config.yaml
n_layer: 8
n_experts: 32
experts_per_token: 4
d_expert: 128
activation: "squared_relu"
normalize_top_k: true
routed_scale: 2.5
balance_loss: 0.000733
balance_bias: true
tie_embeddings: false
beta1: 0.95
beta2: 0.95
batch_tokens: [32768, 65536, 98304]
Below are experts of layer 2 (counted from 0) of a mixture-of-experts language model. Rows are named router (the router's row for the expert), down (a neuron's output weights, with its number) and show model dimensions 0-191. Each number is 128 + 24 x the weight over its row's rms, rounded and kept within 0 to 255. Numbers have three digits each.
Before each expert's rows: a language model's description of what the expert responds to. This comes from a sample of Wikipedia text that the model never trained on.

# expert 25
Nouns and Latin-like word endings in taxonomy, medicine and technical text, such as species, idae, Genus, -ium, -ulum, format, length.
router:105136121108165112144148162128116167139118098136121130114128164134095180124122165102158131133126143096121105084152133121166101151133149127138102153137150128111131062105084115113131130173095165131129112124161141135099111148088124117148138124151101114171096117148110097178089141138140139120134111092130158152122138154143115140138129143147134099124119124143130132125128128128182163098144145114065088108147180118108139133154086115142114133071112133085153131141140124121145159131137178117152123138157179063135083116117145102182095125137121137100154116130122136136162131145138079142
down0:137129147134141118132095132155129107117100081117127115119124154131178106149157139104140161172163120107133130096138145131145158160109154126191167135129127152140128149154124135091100124092167132119139105117105143125179174140142114124159089111113118106114175099097155167132140126146130118194127110147176137081105125142102174098163142100157128104118132113121124113101099097139167181159106074099144134124130130093136141135114124129147108128129163140160125115152155093175147125128139087117105127125144106122112106118140163135165112103140151138071148136081145095124150142151110153123
down1:090095147081182124122091080126095147134142152134110107145112093111137128130100157134129156135162116139117121159089090087127118101170161119132163099111111147153143090144121108123134127105078156111096125103138122106116153132097092131142106101108103179167179136104127157113098114139160119103045142113150147095102126165145147119100108118127148130189123097109137139088103123153103144112108150129082106102146118117125114121160130097123134158120137137143112160132107139135130138134109128113130139084126105108097134127106130160129085151116149124158131118124134105136115193086107129131
down2:115149114148145136130136127119105066136108118129154137093124096130131137134125145151127133132135160167116168237123084098131168136096095033145123135103136115127148131116088130145122127143118132111098135120128129108061167132131128119130124158168136119113155121136148108156112098122097145138102135164098158095104118122100144138105128101120112119109107158131116183119093099103127038128132155157116094124154132140140148136149139131149139139128112138103124116128106134127172129129091127147125144123110154127136078165151095170153109107130147125143103130124148143108110105134121115137
down3:136122119132176123116122096153097130093122117147150152121121129138114178117200147115162107128118107124125176131124117095157131151114141128108131160148057125104080173118137165106130127155159119097152160153144102097098156155126126120137121110157100159115156156107158120144155119144119151210129155129113177137105144143100122158104149094127146107166149113148115150105094074134145147123101110107134143132092105076167102179134130158115133092148122144149151120103118140126123103139161107111110116158148114120103133142119102128123100127143139127129143129076147120101144144115088111102
down4:105118145168155180100118125117130144095120153113095137141087155078092145145136112111091151098143106134128133158138129088112134110123182114145154135106111135151124147114109110094133132105143088136152147150152109149155156119146145107128144099092109110105119125102106136118103138164089093106188135137089123120157138084114113125122139111130135128123131127103078125164126114080162154117159078108170159111162110090163154166115122169192115145115127130138137112114132151169120105124170112116127116086117130123112148118116170126137145097137157123099119158112137099176151133187119135130
down5:112132160088132109156156149144091123148096194134145143129173095153142138101155128136151153129129101091145141194121101130151115120147138106122177154142098135129100093136150107113145116130133172111138073122110121126120133121129124131071131153183104115116150146138134107135124166152096142127122110133142139108123110104160135103159149155115124126127129145161136146115086181141048089148085141162152178147140125124098113125104136150136156100130103133148138147130063158128111133115130134144132104124171151118108146132140111109125138115127075140150148090116128141186123146116146091119
down6:104093095159132150138105138145083128117092108121094121118135143110095106151116091176103155103147153096137125255090126146125117128112106076137138163109114125146143147111137138136132119121160094121116127136132116143022151152132129116124135132138145124135164123128127149137141148164107127127108121147125114141132115115103164111141119133168123145151126160115152136111110081124125137125129129096120101103136104129138140137140116135154157132093120117148160116131130146109132169126098090133102123131129149166124060157112132098131106105159112141100106153141111142100146107143133150148
down7:086129141161134078153124156153141124093149092144132146134112099093123078116134128084102082142085163141110154163153140130143131122128080124154152142144147139167114152111105127108119133128153148133147139115130120112036134112119140096118118140135126165108162113122147124156111135105148134131111121134126114101143108183136194119153077133135140124137155104092122153073135116145112163181113116097129160120121153175117176152128118132113137133166096157142110131153104124128146140150138103135098158118144167128143123131103068171170111125152145138123152122134144154099143133139164133128
down8:111132122172168147135092124136161138101104112135109120121131099139153119160117097147099151102135067125122149165138130110150152127061086103165134132124141124134129119129131157131124173107157150161115107092114147098121150177121142142179135156114118148133108149122106129117100117138102160105160146128142151146136092096136170150139102127146119128144205134146087127147079118085144085127164112129128113103134106096116127149117139097165086161163122116142128148122145141118132112144129124107165133099100139057126122177099104172098139102133146130109130108148123100125114170130123158153
down9:119156162093130134157147138168122108140144131136125141128172074203137096083128136139138073146123098100153163139126126142115138103086128111165129091162099111112119126123128128110126125071102167133102112150139147129163096152113114126119093175139141106087179109147113132152082147118142100143163090115160139115101097106147128115130097099119158136147114073144128141111131138124087053127121170176148107124109110120165127124131170165129162133159115130144095121127124159149135117126144136132126129085134161143125113135119113103138151098123110140141107110122162086162129130127122130128
down10:136145136123129111157075078138135119109132146134115092118130127141128078173110145083113135135111175086128170172139127123139128119180112070157147136081130103161128140138081140164134155115119143151089155089137150094161126126144142152111134133148121160111151137128142160186112119164128105160124145140129137136132133112129130114153156103132073125161157105088127162139080113122141129142114131080132157119136106136116109152133112120099139144150126145119118115147119105124132142149158136144076223169136128145152126150117124117132121135126131123102110133123084084101084114118172115135
down11:149098144144147203093174114111069099138128136104161106073112129149117183101103113104123105129122138168122129174126087170125147121117148107124126140139121122122107121115149154098089146132115147097102171134148122165122115076123145147139121121165144142101126127120126089126123097118129107178135130128156148144117158119096111085142192117128089145087147121127133144109111164097171131144138138106133171125099122146115121134143094141108107137090152145121112117102078136127143170171093133120131128128094149131081135131191145150132126146108119108115135117146150108141140141120098092119
down12:119137143183083129134119115154142170130142133084115109146120182136180132152140119131109181100180146108132150154150189133126141190139116118135164158113119171155156098087137121124144081136126120130111107166131125130135096139120125139163162132115092163081147086107119143132133133164121149157168136146130078110151130176156132174162102127119117111123092162101148135133103121136088127119144138100116157125117092126084108116101121177126154127126116174129131130090095134154157158141160096131120100131146128156132118136112106156097121122129122135092106114140128124148137119145098152113
down13:124116143159161101087071171129099104138129144127112155083107147133092114118158122145099077173103132071153154116110141108121111128132122122118136124120124135143151142084137093117098132125136086139092127125148134101157147108130155111129106080119111142128143140118093162156179166107165083149134134142090129114150122152089156130103133151169122117116146136136087157128094081135138178112152115119149083106127150065137168118102120119114128106124114115097126128101106161128112132153170114093152125127130081160093128157132149126152117072108135119110141150132121138096125101150119144152
down14:111169127134140135106146110109128144098156083119134113162087145117108159140174128145132131122092108157121121103156100137105112130116122122145122086113141125110129128129148112137156124126191113149143143099099121090170182107143116159207113127091088087112145108105122109152126111133104087160137160137113122118130128148187162129123114111100107135168127139103137159141115139096144149140127072138139201155133117080145106181110134122152142131146178127113102100123153081135155128097114134136105131126089139110129106126125112104093094115137120119109184156121156095123137139138120142126
down15:116107117114116127115125119100138113131126110122074135123114120132096098136111112124145089138122101106136166206109059168102133143126140139125135145122102142164151138119130152167128082147142123175106137103121112156171125100119125111086152119151142149163145129164091157146104101148124101115114154139118141097166143096110113109106111154165154173100093120115097105130134112137133137144137144111141091112135142121123142129081079102141153109081112104120119183135066152136137102153094129148128162146118144113101129134147131154095114091124133141125104137129089186160098143120162156100
down16:172121098119160124125127135135132158160107107106154114135119139093098160117109167104157130102085101139111124209109138118108085097116118151110095132121098141109136138152188151149093141135130086149137137139145105066065168107141088115110130124112113165153157134133128128117121116103137156158142105111128117195115106135132135142123159138118153088126158094109143141107132119147138162098125135144139126104122147148114125140150130104122107105103165130137127091132068119142144119118147099102151104122126107098133177105086150117158129124103131160094164151136134100094155111101093099110

# expert 28
Years and date ranges in biographies, careers and results lists, such as 2019, 1999–2009, "1880s", century, years.
router:135133133110132176154183132106159142097125050105140116145146164131159143140100135105153128132118118117150129096117118124129107158118118153126173129152127100138168090090146106133108118146142168104138129100123125148145103125075078114144129145118136084145082085106104136099091133118136129101123130148099116111115133129129120135131146114117130128087139136146102147148138128142161164160112161092112147121095109114083137102108100181146120130117143154130133149126182133089103136122104147132105128101156133141139104123110127104155116139153089194074163107097113120164172163136112113078
down0:142184145095106144156108128148139078115132138109144139143100139154153148175135110171109171169136156089123172146132135118130148177154159100139147084123082128095127138114127114118120145107148106142105125133089084151138118141140113156131143133102124133107129135120121153130154148130108174118113115125183118149156097130109147149138122103146170161135141117120173098122146157130166104159172077084158119130112097110123130130122143130139109125125145117166123119142103104105167115103178135151124128142096134107130160170071150127062090140129110150147068136142106131138134109128115112153
down1:112140190115126135130141110107166118152150156168177124134143115164102128110105111169158100124165138156142124152144096122109121098116160091117158117127100126123116147172136152108126159119101144087162102119129127115130114127148128115132107145146179134136115073134156094147118111108101138176115136141109128115091069134128082203112112151108127167122131137154106139103086133121135086125120091193124150145143109127120147147117135145144122121137121140138117092127148145141115098102105181168117090154148127167111142143119086165176170123136123087143130104100120142139152130140102127121
down2:143170145106143117103125156169151122132125097109122089128116143148120181158141096149130125115128090094148110171128137166116106100143152141110133131118142142114121123119200099127128111125132107106168131135088117128151146157157130137119099101151131126130130097078123121120118115117126094175155130122135120130132128102116112139141117120147165117115177082102149146170137092112137132129136087121146149088101142128153126145175157153133110091099101104147140053152121122094114085211139137114070097124140124146114163146104086115149125134137097147134104165134150112093133132154116133096
down3:156186163127137111121147156106149130109112122124135168150107145172131124115091109153141110103095138104144130164141141139113127135130142075167123141128187153124130121118067143129118124151116089172119128125129118101127170144159139112098161129125126127102136123145112152121113128120120109152125143169137101106114102074128119080131104123117116111123090105152110150118168117084088184153147119100128135165118132166122097126127112174074134152112065118135118178152092116122129134127149122120102153116135153138100091209095139132124162135146107129128115174134098118135108156136129136111
down4:116149084129164109113114119140129121114134133126132156136128089146082137086149157115147163127184133169092076180135129133084088109132076101101135143108164098124107144128129135131112122125164139125115137118157135142144129119094168131075130113086128140149113114149085138135144145119115138140135155121140146117095090137120163130111110116128128115137155159099193147140115088094097141128148112077114172123155141093123128104110083086118157122133119119116173145108116074168163127087125136123161092127085160110137134088126121096121103159095108109124123125154099138092116125146114131119
down5:124117125118141140091121131132138158159146123132141134124082105146149094127117116142149142137078118119149124176134139116099109136125125116172143119087162114131155148162094086119159178137114108147133104142143135100095072162110120106109146154103137125070153119107058139142110143180140121138122127086149164112117131143138163140120121155114104138111129124098084111173141144145166129109088119108153132164123126138128128128091114145135198133187178150130170128126106103124137158118138179119134155125151143145150141102123129171100125159123146145088128097136156151138119076134143105124
down6:139118133130126143132134163133123106091128116131119142099138135130095081177101126177135156155114111120112149102156144156103148153090125105105122106120135098139124119107149126132074141132149093125143124096146152141151113140130179154119110113115101112085156077170096141163150176178118144129097073098158114078115126143136161160127123124101121134105131105156083115158113104121124123104127120152154163169092140100122089157144114148114143110123164061153129146095169133121132131094140123157087121097114153130093113152141131096123125108179134112107139111085089134144123116125123114147
down7:120114142118085111132134105128152158133133134110134125122136112104127135143105100112157123124080185124114158142114133157138144133130130152134118110122132127120157106107098119111156167137144125136160140091121164113080064105140142095129138116128148109130186131112146122124136129153200121052111140156145113119119132128131135133109110099112159099122166125154064096143148153150135193127122144113112145099131129123119159123191132142167115144115100123137095122121180125127158137119091090144112175124138129127140137118197123132113159114151141143140124112105077100093122159112143079159
down8:096131122145159136139137138148127125154128128151096114097166114110122094154144129099153175131115162156160134179118120136143111121131118128106121085116164114149136107139174104121142108090141168102132113126161164136124091101136129116129122092114132104159126058150123118146118154141175129101130128131157156139134127095158116104113131134124160147142147136150111126138114103165038088131146142196160129134112151157162099137107125177132132123143145116154165120133147086130144105075129130112107087135132159085114175111079120121138133110129113117129101113094137115129116131072121162156
down9:154119145114135125109141069108108145147118089090117139118149141108132119156155114122133126139158145179096112088081115112124087144105160090104113137140105134153111131142129148140112096147143092124113123120130116136115136171110075110124135113082135167102142139164162103175128117106127186138142107152125111132145141117105084118130146159132112175115139145161145116122136108129149044149118152164142091119113127149146116122134114121119144113148146149152117166127135120079102113154162155137122145167099150114126103185072137132171115144120141135092133125092124113135117066150169147129
down10:106129150140158128146097149141148206136104169091151102113111146170144111107122137102175174142132145145098149201114122139132109130138118091119131151135108155087137153138160102135113124095127125111159138137123155108111107113161099119144162143151131161122086182132133120117139143139109151091127127099122104141088156130135096144170136092119145112106147147093076157142122104142107130145100086150125153122115130122168142165151139126114125153120108163148121090157123134125117171138123114186180105103121131145152168084173121115120119138146136120109111107114135150097162150098136101133
down11:122133138138098079093146157181126153134118168148126113116106119126135084122121108127132171128157128086115155147132135126152115098103155124111139105091109116135123100149124145138148130129180094135141104148123122178170187099152094153131139120145091126162122115103128140158123133092119096140106127123125145116125105136166221134130149101138122085151133112123133097157136109115112162108159112090109135030180147116155149137134133143167162127090100102133115137128126128105123141113102137145127125122157126130112110073113125078139124139145141104147108100100100126147140120123138128104
down12:134141118080080150141136148169107107151125110090122130115140171123171099162133138185082073106104166144151155121135156132123111150126128121151132123138150129114100122123084095131123098132163100142141143162148129125112100126110094102125123130111134169100150139118158143073133112098189131151104130108171127115141124103145135115131093159124088098183159135120140107133163125110150109135130124095146136105114137088162168126098121142121125148107141126103126143122106150100079162132150122104119093166114139132113108169095180095181101104129138123136104128136143150135113155102175110116
down13:142061145134147098174116059096100139101130106131151108114120132133136083148144134133106178148119116107125131165128150089105120124152152177153120090152144148124128132132116126164164145113117140146084112129126118153099106106147140112148136103117123119071126138134157136084116115156148174109133138114061130123132141118110086100134140149120123116127087103138115174115107138145079074122090155143099194180102113117130122110138132181150139116128153150148161121105108107118128146149150132129124140122128098143128159145105136141107182144098128118101150162142133118118139094132125148098
down14:127147132109162137137118116165097153121151095132170175181113123090109131086112116112119089134134173097167117171107144111127126138156131072101105128103133136119090103123158109120119127129098056155133133125136126129123132132119086146118126121097122129129166129140140127132140128096162114180200139129158117158134104101097154111124105156166148140140118100128102119138100145130112123124134091114124104080115137107127108098114126096133161114141142155122109112142130132138057139169153124084132152143098136106141127199128122133163117125158136133153176109157125118124100094167110124096
down15:128136143172173164157129119119116146120157137114142080149138130132130114120153113116098148133141127135132107133130153137149127194161085081131120168123123087120151131139148113116183108110152136106116140142101127161109123114111133157144107114124133112108123126106207153110111132135183142144134158127155121156114136153088136124108160112124140159154103131110121124113087110166101204158147120114083143089144123106128152132125136150152120111108164086089155141135141152130126157117149057138117158107168150123123134102153096112156122168147126164123137169099152145104131148116087157122
down16:119084146105151127130155081111076137130122085145163183140140115175149144083124140138113162159093153127109103149140083125090115103118122137109096138116163125137134125118087151123133076156107126158128131105174087177109132116121137121106128073099134146132133092156160118116095108110105133114132122168102125137141077105144136120118143113154087111147118095143098114143120119104124099129146126125100124116109118140153087148121076140147124097123137149125140128109114125140134078141147164148144140155103128132142137104136116145136151059127126134150154143164110126158099051095112146100

# expert 2
Noun, verb and prefix word pieces and the word "as" in expository prose, such as end, anti, shap(ing), inhibit(ion), flame(s).
router:101136156117146130128110157156148173114105103147123147135107119150088157143143130104135164126123140122118137046113131144187104129137116145146111124106105121153145084114111122115114116121119173116128104149111097137126138132103094143139096100151108096145087111129167105127079144160115128139142104098130126124101131145145113136154193125151120138125093155156087125133200065142132140107126098135112105107175155106123121117120092126168077149104145172131169114156124150119134138107142144153150145168157169130119146127111148119147093116096129161092129136147118123115159162127174128152
down1:145147151122119148119106090107155198118140138113133130164149098151142121189113134149152167102097133112124116130128138142097138125111138168129094134123165128123128145121202152125138093172169071160161132141118128158155192068143126141144136105110142119154106158130102117115124186107098142099154147143118102119118130149142099113166110099089141143126134142106133110141090128146130143168145148127151091100146144128142089158159119127150104115108108157139114092120072141110112134117152139138102154074124138137135153142110097108124114125138116118147090117125111127159120101125080153103
down2:125106143137093112117127120139105106126138137092154158117165131158143156138143136144165115149104145132154160143139152099130138110131131130125056172134141152125126156162120113102170129147130113164073147122144109114128103116133155143172186110132142135090146076118069118123134086123135164155146169132121126141171155117100115126137141122141097120161134110128152125129125149138116113150109130112143189145116157154067172163122150183112098132099155139099121077125074155152144119154113131155127119143156094126148152116107165130100124104144139123133105153146097139139129081117129086107
down3:142122126100130102123132095151154097123149135123109092146152117145137136137138180144101147110148087093142167167118145165120151130159090115098152113103122111117154109095181106152143158138127105132139113147117144136096141085102097115092116142149148128120145180195082130128145120136119116159118152147150089167139126098130158127174132159122097176123130136133102128173110151106104090112107118113099153130101166166141160097101169114146164138172153146120130134099106152158093101131124141114136110130110093119124167178126105152075123130134101122139132109132147163155170137137133120108
down4:107173165123144138179116160149121163152115145121102154161179102162165129163144139176140120133138101079095083214134125120151120124178111146137146105125160120143120126121190151105153149157123130105086110155098124172169175124107123128152139128147130120133137171099128104138080136127135118140131126129142106118113087152146107083120133109116133132110126109134114113104134127132116093154140124094123147104146134161113102117113129152118129146160140161134118080148100145133132131115164148129108136147158162149086194114110155132150125145133113111113174140136141141139144143149125087152
down5:080111132121134104095115127141116120127109147094119133105116142152180092127128143179140089144125164144154168109099136089151095135093113153123142172116107148142083151092153132137118176132135132163130145149160151133036126144096146167110132113132142150152112172128096143161156133116106147097113110129156089123117116147114149123100119112106122114138125088142159166128116141089087119110121137142096168117138122169102072139116140116085065124169092118116131114114129119107112118113137160136120117155097147147114115116143134151114108099140100104096132163163155102117136142144134143103
down6:122122137130119132058124096116158120107137127088116129145123105093136064143139121141130125062122144095128149076127118117162128124148142159147126133166132119111141120166136105143146124110114128124188104127158139137085158114098097106155145143107073128126122130128103114077092096109137100142130129145110120104124108094108135105117118157124085117127126123118103104123130112118114128101143099158157087103123187136128128110138123111148140177173135119120126077141140112109091187124153133137141071143109112145114146137091107153142103140108124144129180141102147162163178144092116131165
down7:127111142140148138158098136090150073139130148137168101150106139099100104100140132155132117122097109122145119154162117148129087138133157132102108183167142156155128125130146133139155126139104088172081141119118138127126107119100078091086126138103109127121146097103172145130105086118099141094065111129082135120124121129135114135135119140160098117124116096137120120101130141135067102148122138167127116151148086085159130105149126120103104150118147116121069107072122148119072129177103107134119121139131135120103136155088141147135139114145091145130144122144128077141141159093082141118
down8:114120106120133120110105183139146110114113146170125128126130169070128154093120140136124129124126171097140131080119139161121158095157144117110095116132105133152161129128178145190128134136164128127143125126130174133109122104149119113147138117072141116115161118158119129093152123115065121124113133176125099106107171153162101182109102132120143157113131119166142120136132156119127107097154163150113118163103137130134084154090122141084132116092124079105123121119108083130133143184134093132149137117110137107130141154121135172101120147171140107086130097159125110133157131153120155174
down9:115102101101089170152130144143112100123150103121115121161178055121152076130118162109115148109139125145139145145129084128108105115170127086121128145152148151115147115178147123113143092118112137135124133130131126136153126145138175131131121115130101138110136163123093172171107183136131104129123138133170158101124137151144167148161125147114130107154130151113102107146112123151088144089157141160109118116070145156104100128132133135121086103189141133122158100169087140134123124157130117142093151103094143160115136131080109139117127099138151166116136131122168177113149095155145139165
down10:141113110116114115153064128124192150136129083133073118112089152101105114133142081124142123145120123101111113129130153093164117125140163140136134091120151104151096126135083139118133135114138146133094136139116139151116161112098134127144128099124148158139109170082140103151122122102152176147095117152081140105154124119105125080165124108141174120127129139139081116109139094140176142154122115162112128114148116143144142138163112107139180113125073134138140149114092124133136117166147137119157145160125115168144145103100175104107120147128173136137083188125113088114137138143170130159
down11:119126134103166140133123114146139120137144100150125154107119155134160115131135155125125095125104149167190122147097183136198121147127134116106155086127115128111089109144092165109113123155116116138135159139056184108175161142144104185111101090104134131089130108101114105096125111124115114189162091107182136099131104081091141083123152126122163146113142138135114156141096129130137101127142141163130121118108108130110137127093140145154105110142137138124128109123135101120114112140168153123129124101117123067114126145124104157126141123137117104165142145127142085114128163130121145081
down12:132130130124119111154118146119124122113169153153106153104119165101144162174121106120121134104128110138131145217141177118141126115169132168148155176146099108125126130096175136137119096087101131148125157177138123169109109081161141128133125158150122134095139128131156125107127127101149124167134118156141114146151115139107140125134133142153116169121122135135117174109187063106109190124130100117154148076133144152112121140116133120129154131123140165130136138116067095120124145110122151090157131162137110120118180134128125129145148116115128109149105187091097133131150125095126170129
down13:135102143137095170117119099137077130102108128102109110061126125161168105145114088107131142127124138140153122101119114097155122112095167105142134144107152146144129147114123115127101122126172116125146132133095167081172129160135127152136131109095150118112149142141143194129180128098100128096127158143179112128133149106149102086130116135155142142144144128145103154139120098115173147170140123086086163130117111135099093128108125124111094154086148113171106105118131124107092147124166148141117116153137099125120106125145206090115126153143141153151115136133148164096135131131077156122
down14:115134113097085133099172147134130129132176179136163173130178121134101138179147099075138129129141090123161126142094132148142127129142160097098148137098112126107161106111168162109129131172123107111139143126155094129151167120141116129150133149129148132135130115123116093132162160147121153145140114128100123118149118131107107064178115116110113166101136130169138104123142137116133126109138170130138067090079141159098128137125155108124105189140098129151106145139112101157136113142144126119121166094093127125086128158111115168152135120150128101157199117127101113145137159148139122131
down15:116140132108125126132100147186085128111120146129086114109121134140132119137161111172136134124116123147131151155145120155132145159119122141132132172137137142120152125122142074102160135101122176100124163167148107109117106137157151116171115112122138195110164103158111104152125167158116103102098164129139089100111106089120141153136088117149106073126085099095130140100111106125119117154140121156128166100125114115136101125164125174136155153138143110148168105094101103117126143118140147182145145111160075141135109120081073146122123170150112103149090119144127142098113145136092098136
down16:124124124151120118098150139108110125135126099126117110135140120132181129091127156119156135122140098149083125096109136096133090089156088138108119179110107162124175118157154152113142118113123107115105062151132107107141124142119111096123172144121158144134096136142137159064106127135086087133139173154122128116131125116140132118164178141128126114111143172104136101111146074104098149108107062123122124110136133119133106122116127128156166136180153110152153130152093167149150126130175160131127092111111158092147151113142106094127113112112123160140088077130148125165123148145135088146
down17:157095121157110131100112118132116114103123138146099127112087130108077111117122124079138164094165152137143144074127123144100115102145123111113120128168157129129103136136090127124084118120105143136143104136127105132131107077131145158142134106153119147114067126127159170136208146163133101131116126105106121124159156114135150093157098112116133151159131122139096137140150127180118112123102138116132164144132111115129110155151145106185126142119094116140169164104160125126121162137052104123104121141125126180101111124140106129148133109103131099087106149122073179104145150089138128107

# expert 27
Field labels and section words in infoboxes and headings, e.g. Country of origin, In office, Spouse, Family, Preceded, Total.
router:113163167127132147152154150158137128105095114120123138120158126145160156166122141116117176121117155082150144071117127164142130135149124112140141095100115151150113120113129118149149148139146150077152076111131106121154117141162132110166130103167151044140102139133138086127102118141116166066151112103120159114107156133120132103149140103155106113112130124155121102135149131113178144162126152068120105107179141139116145098108082143173129112102119133145105123111168150107107143136190154127091116100167111113129104084118145114122119118136105129139132108114165111133109146108149136149
down1:140111101097133148138128147130171132135087150144126126141160148147105142128117118116145162117104100159136054121162130135117140148113181137096149101094136103119156145157140157125092166128130121124126143137125123113144113140122129137135163158132109098118105112183143121136159086096099133126153132132139159110173114139178128096106059135147147111090210123125146110126120133103134139113146135150188115146112110146147147126122111160141157116143114148125104155099191107158128121104150176104106125130098137096140121121153128160173165127136136184116131113099153160094133127149092120131
down2:124089139100133144129162078172131096101114120141136116132132127098142148158117149124146059164096163147092122168138127097135099119126148109142149121154105105109102148129123128093157108132128166125130138134127100108121123142149113167127132117124119137067143093070135167093088131149174128185128105160144124120124076087088079165132152130137142131157159134109142116113153110134075065137139170121125146145103122170114103110108132104095130087183147124136151114121119131122117109134127155146155134144147174139145147152109122110161133149116101114150175146135125123107141121111126121109
down3:135166157159088172143158103122173102173156121122145139110094139134109171158118149119135081135156178092148161192132152118121103135114166122127129145117110118137110112100117130153135154138119090146123157108128130133116119129156073152081150121146138129140107136163123137104124115146115139120141113091158155109145147070137109170130156102112132137153175100130112151129147132115127109131139136149122128116110142144152127113149160099106117125138126166127139121154074142082126136149100153130145146107113155159143179146077144164170124127127144132080143137146096131166153154189133086141
down4:126136173162149074162120147113134158124112153098099100157151127122116130103130146142183144166153112132124160178117171074143137111103110128140073171115132117167083109154164118126121130127123135120144106098124125149112128153110145119137132151136122115141078117137180130094109084132082139122126142118079143138146120125124088130151093125178146130174130098133117155085122145127101078111115137083164121140169127145150144128096090124090123160117110144152129127138129168105152141124154136128120147113151149147136131150146122129072125130099109130114144172126126157112144136129168107183
down5:126166119128115131118089155114103140120088118144118080106109118114138100133149133127126119119136142085116146165156118156154149145140095157138122142131149077088083118130141149136164138110120108092126106134150129162151118105146120130091142069099123124105121100126134160125105089171100131152127104113094123135124135139164108119125089112126097104125149109126112155157077090182101079130153168136119157140121149096101125109147117138099146103152104147102119107102112129088108099141145130138152101109142129141143203106085100101126140108153163144094166112172141163171089132163143115134
down6:159130120111130146138139111162112104144113158120118119137164125147150116106134164140106128117177101087129100143126101132107134147129111114084131139137135122126131055148119113128152131117145167111156087144141138135153123155126189125097116171166100083104111162122138151123124134149088114132103151121113143144126132137176168138117110131140144136167092089132083147124084135128132121162121164148124102169162150102106123160141117141105132134111108088141126145100118081145122124149113105078104147082162080073123198148129121159154111111142100129130107122088134136114131116083107110164
down7:157123103096140114105128119137130101075098146143137178115170109100114131153187129145143207135124121135122101097104139173139138137140183159146108139072111152136192142140107107085153120127173126165117094126143151119138148118130174111092106107136128143152140174112152102144145124155120139109100127154156094126140125078167152140155176105110111098111127130134141150111129112124132137127108107146112098163093109061085099132124113135144123142108143145153127107129128101131142137148174095114155132125158129127117122148155147109096136149157124120114095116142146118131127166107162142110
down8:122119174150082121161102137169157143118104106074125135119117139142108094147143124124181129135133149145104114128103172084143126140103098115124172119118123146150142164130162159131114099151147132187140146117122134168161120094124092133166160071140148131153137116104115129124128111122154155133162098088092166140169149137154132108142158114163149102156133125118116121136069116124140172135168068094135130095141130134133097138115142147152101119100110113156098119122104111122140122118130118136086178120152109120156139128144138105157111085171133130071138101135156123095128124161118109108
down9:101124149153125115156159114108144111162142105151120151112117123113135173107134162167129109152082170119124103193143136107132120158148124114097097105092148153104099112097156131099104171153150102134137167148110104161192150119149119124082133126114166153150137167144142107113091124122157124128125143119071147155132146121091106119127158125144107124135128089125097148157114099109167117140155120134159118126150104085139162118141132161135111111113157127145118096128082144147111140156170089138148104105165086120151180111106119113144112132138143122137111152155126114116138149147052123128
down10:123119092091126128159125100147121088131129153116119124147166128134130102165140125149146146108083111137153145151169083107107085120114144073101151132124123163108136123108130126122160126117125152111154121088137127121118118153119151103129147148109121169070113186103136114132138112156115133151113117137135090129118127153169082107155120131122131100144134103095120146102106130137092109112138098148097127146113144167163128136107135146115134134151129062102139150126147186106147149136168146145081134092134160181132117125113068171192119106133132151109149131162156097122117131116191142123
down11:105120126141126173149139090141131115138117139114121145118135096156138104125117140119136125155102185118115187173101156144111128161066086116129148127115106150152126168100136124122123154084142181141142153109161152121184108130151098150095129142142097129137162094107108142089128069124121162119131111148170133120126116161126121115110160136119103102116150145076124119137110141136126123152112123193118179146141104116146103119130138138109161130119128122143126128103111129109111101075123087127153123118115131171127115101085076100196099147151125095121146120132101121098110136122170107117
down12:129125070088112148086098152091115092092137125134127105142148120128097086138180083177126163074101085122136151144120121136089148154112145132149134162113120108136121110119086133130107149141104089130110096112121137139173121153141128137121122118140098110099156150126123089163153155138085127121108083153100153124106123169157139140129198095135126164130128125122165125141156123121129140104106139153101074128126114122141112152125103178162113115137145082149100146137129127184162125181119089103123121129126078112124110119142109146157127156128119105136131126130120128126131098132180131130
down13:100117165113144136165146146156149092111071143120092099132182120116139129121096144157120096096158115135159126124100120110119110133096150164152136100169102162131158167149120104136126099126143094161154111126152116104121088147137147126058098136132152143166163141158117142156138131155156110143148105118095100106104138145169077128132128140128128091133101161140137078160137093119157121127133137130099137153119138126094153103124133134112133058151109119133105109106163110134140151130159121152117105128135117134134202135108106137152141152146119138121128090110147061111101113162151140122
down14:097131101147155164144143144132095111134157129184149112114129118176138162109131137088113159123113119151127147104131149118145129137158150100160119123150109135144080142137092169113098154151109129144120159147110139107136153111125101083162137113135135102103149151162091116109178110163127143175158127106125140162134150088099191105106090075126144147132164159135159127185155112107116167154134144110159108127122118095131123161143095128132106118137160169172100124130116123125146147125134088132126151157126128102127165123131139141130129090171137113134129110119089098114140144149111054105
down15:115103129140155133098082118137115148112126089078152083109085157068146125137131134103165104142110121165124167150129134145140167118135142168135141106118156108138130144091134144114100143126150146125115196150139154123127168129133085132111084136105160137093119171190101148092139118076134116067122141137144111142121156135102088088127144128114125134104090139106111134118158135140105146170161087151110134096163146135134113153153140128108102160097175129126146112120133082132111160131079120135125137140101142118106093127145121121099113100142109108113138135112136117092150174129114157137
down16:157132093140121141100136106122121107118201127148098126083154126147120108145126089168123148111120110103150143069156188140091120144161156133111127137116127090113128170131128101142119101121141165166115134127152137090093133130144141148109119109144099112104120162075111125114105126155147115136157103077121119110119134116110183140094119123147126144136140111137106120136153094163148134147120102140108113108132125153130156102116152177126140127116087097066112131132149109099104132135167140136086128123116135134134061155129097116113129087156135116068161142147137155154082104100150149155
down17:120135089086139126117111145138177154124126146133137156106118119080154154187147157099110109119147152108157155192102167137123111130160107080131135107132109126132119156166115096141137147144132106143163144156083117110117137082139118168121128121111123108068170087135124117175137110133105142198122131117144117147141134108121105100154132113131146155104164088105119139145129136137128092097147123118129134150125107164143123109127140113151110131143133181112131130134114087101127097121140141147189163114118122101115146178159117180151129146118156127188115140119124119150134165126123143082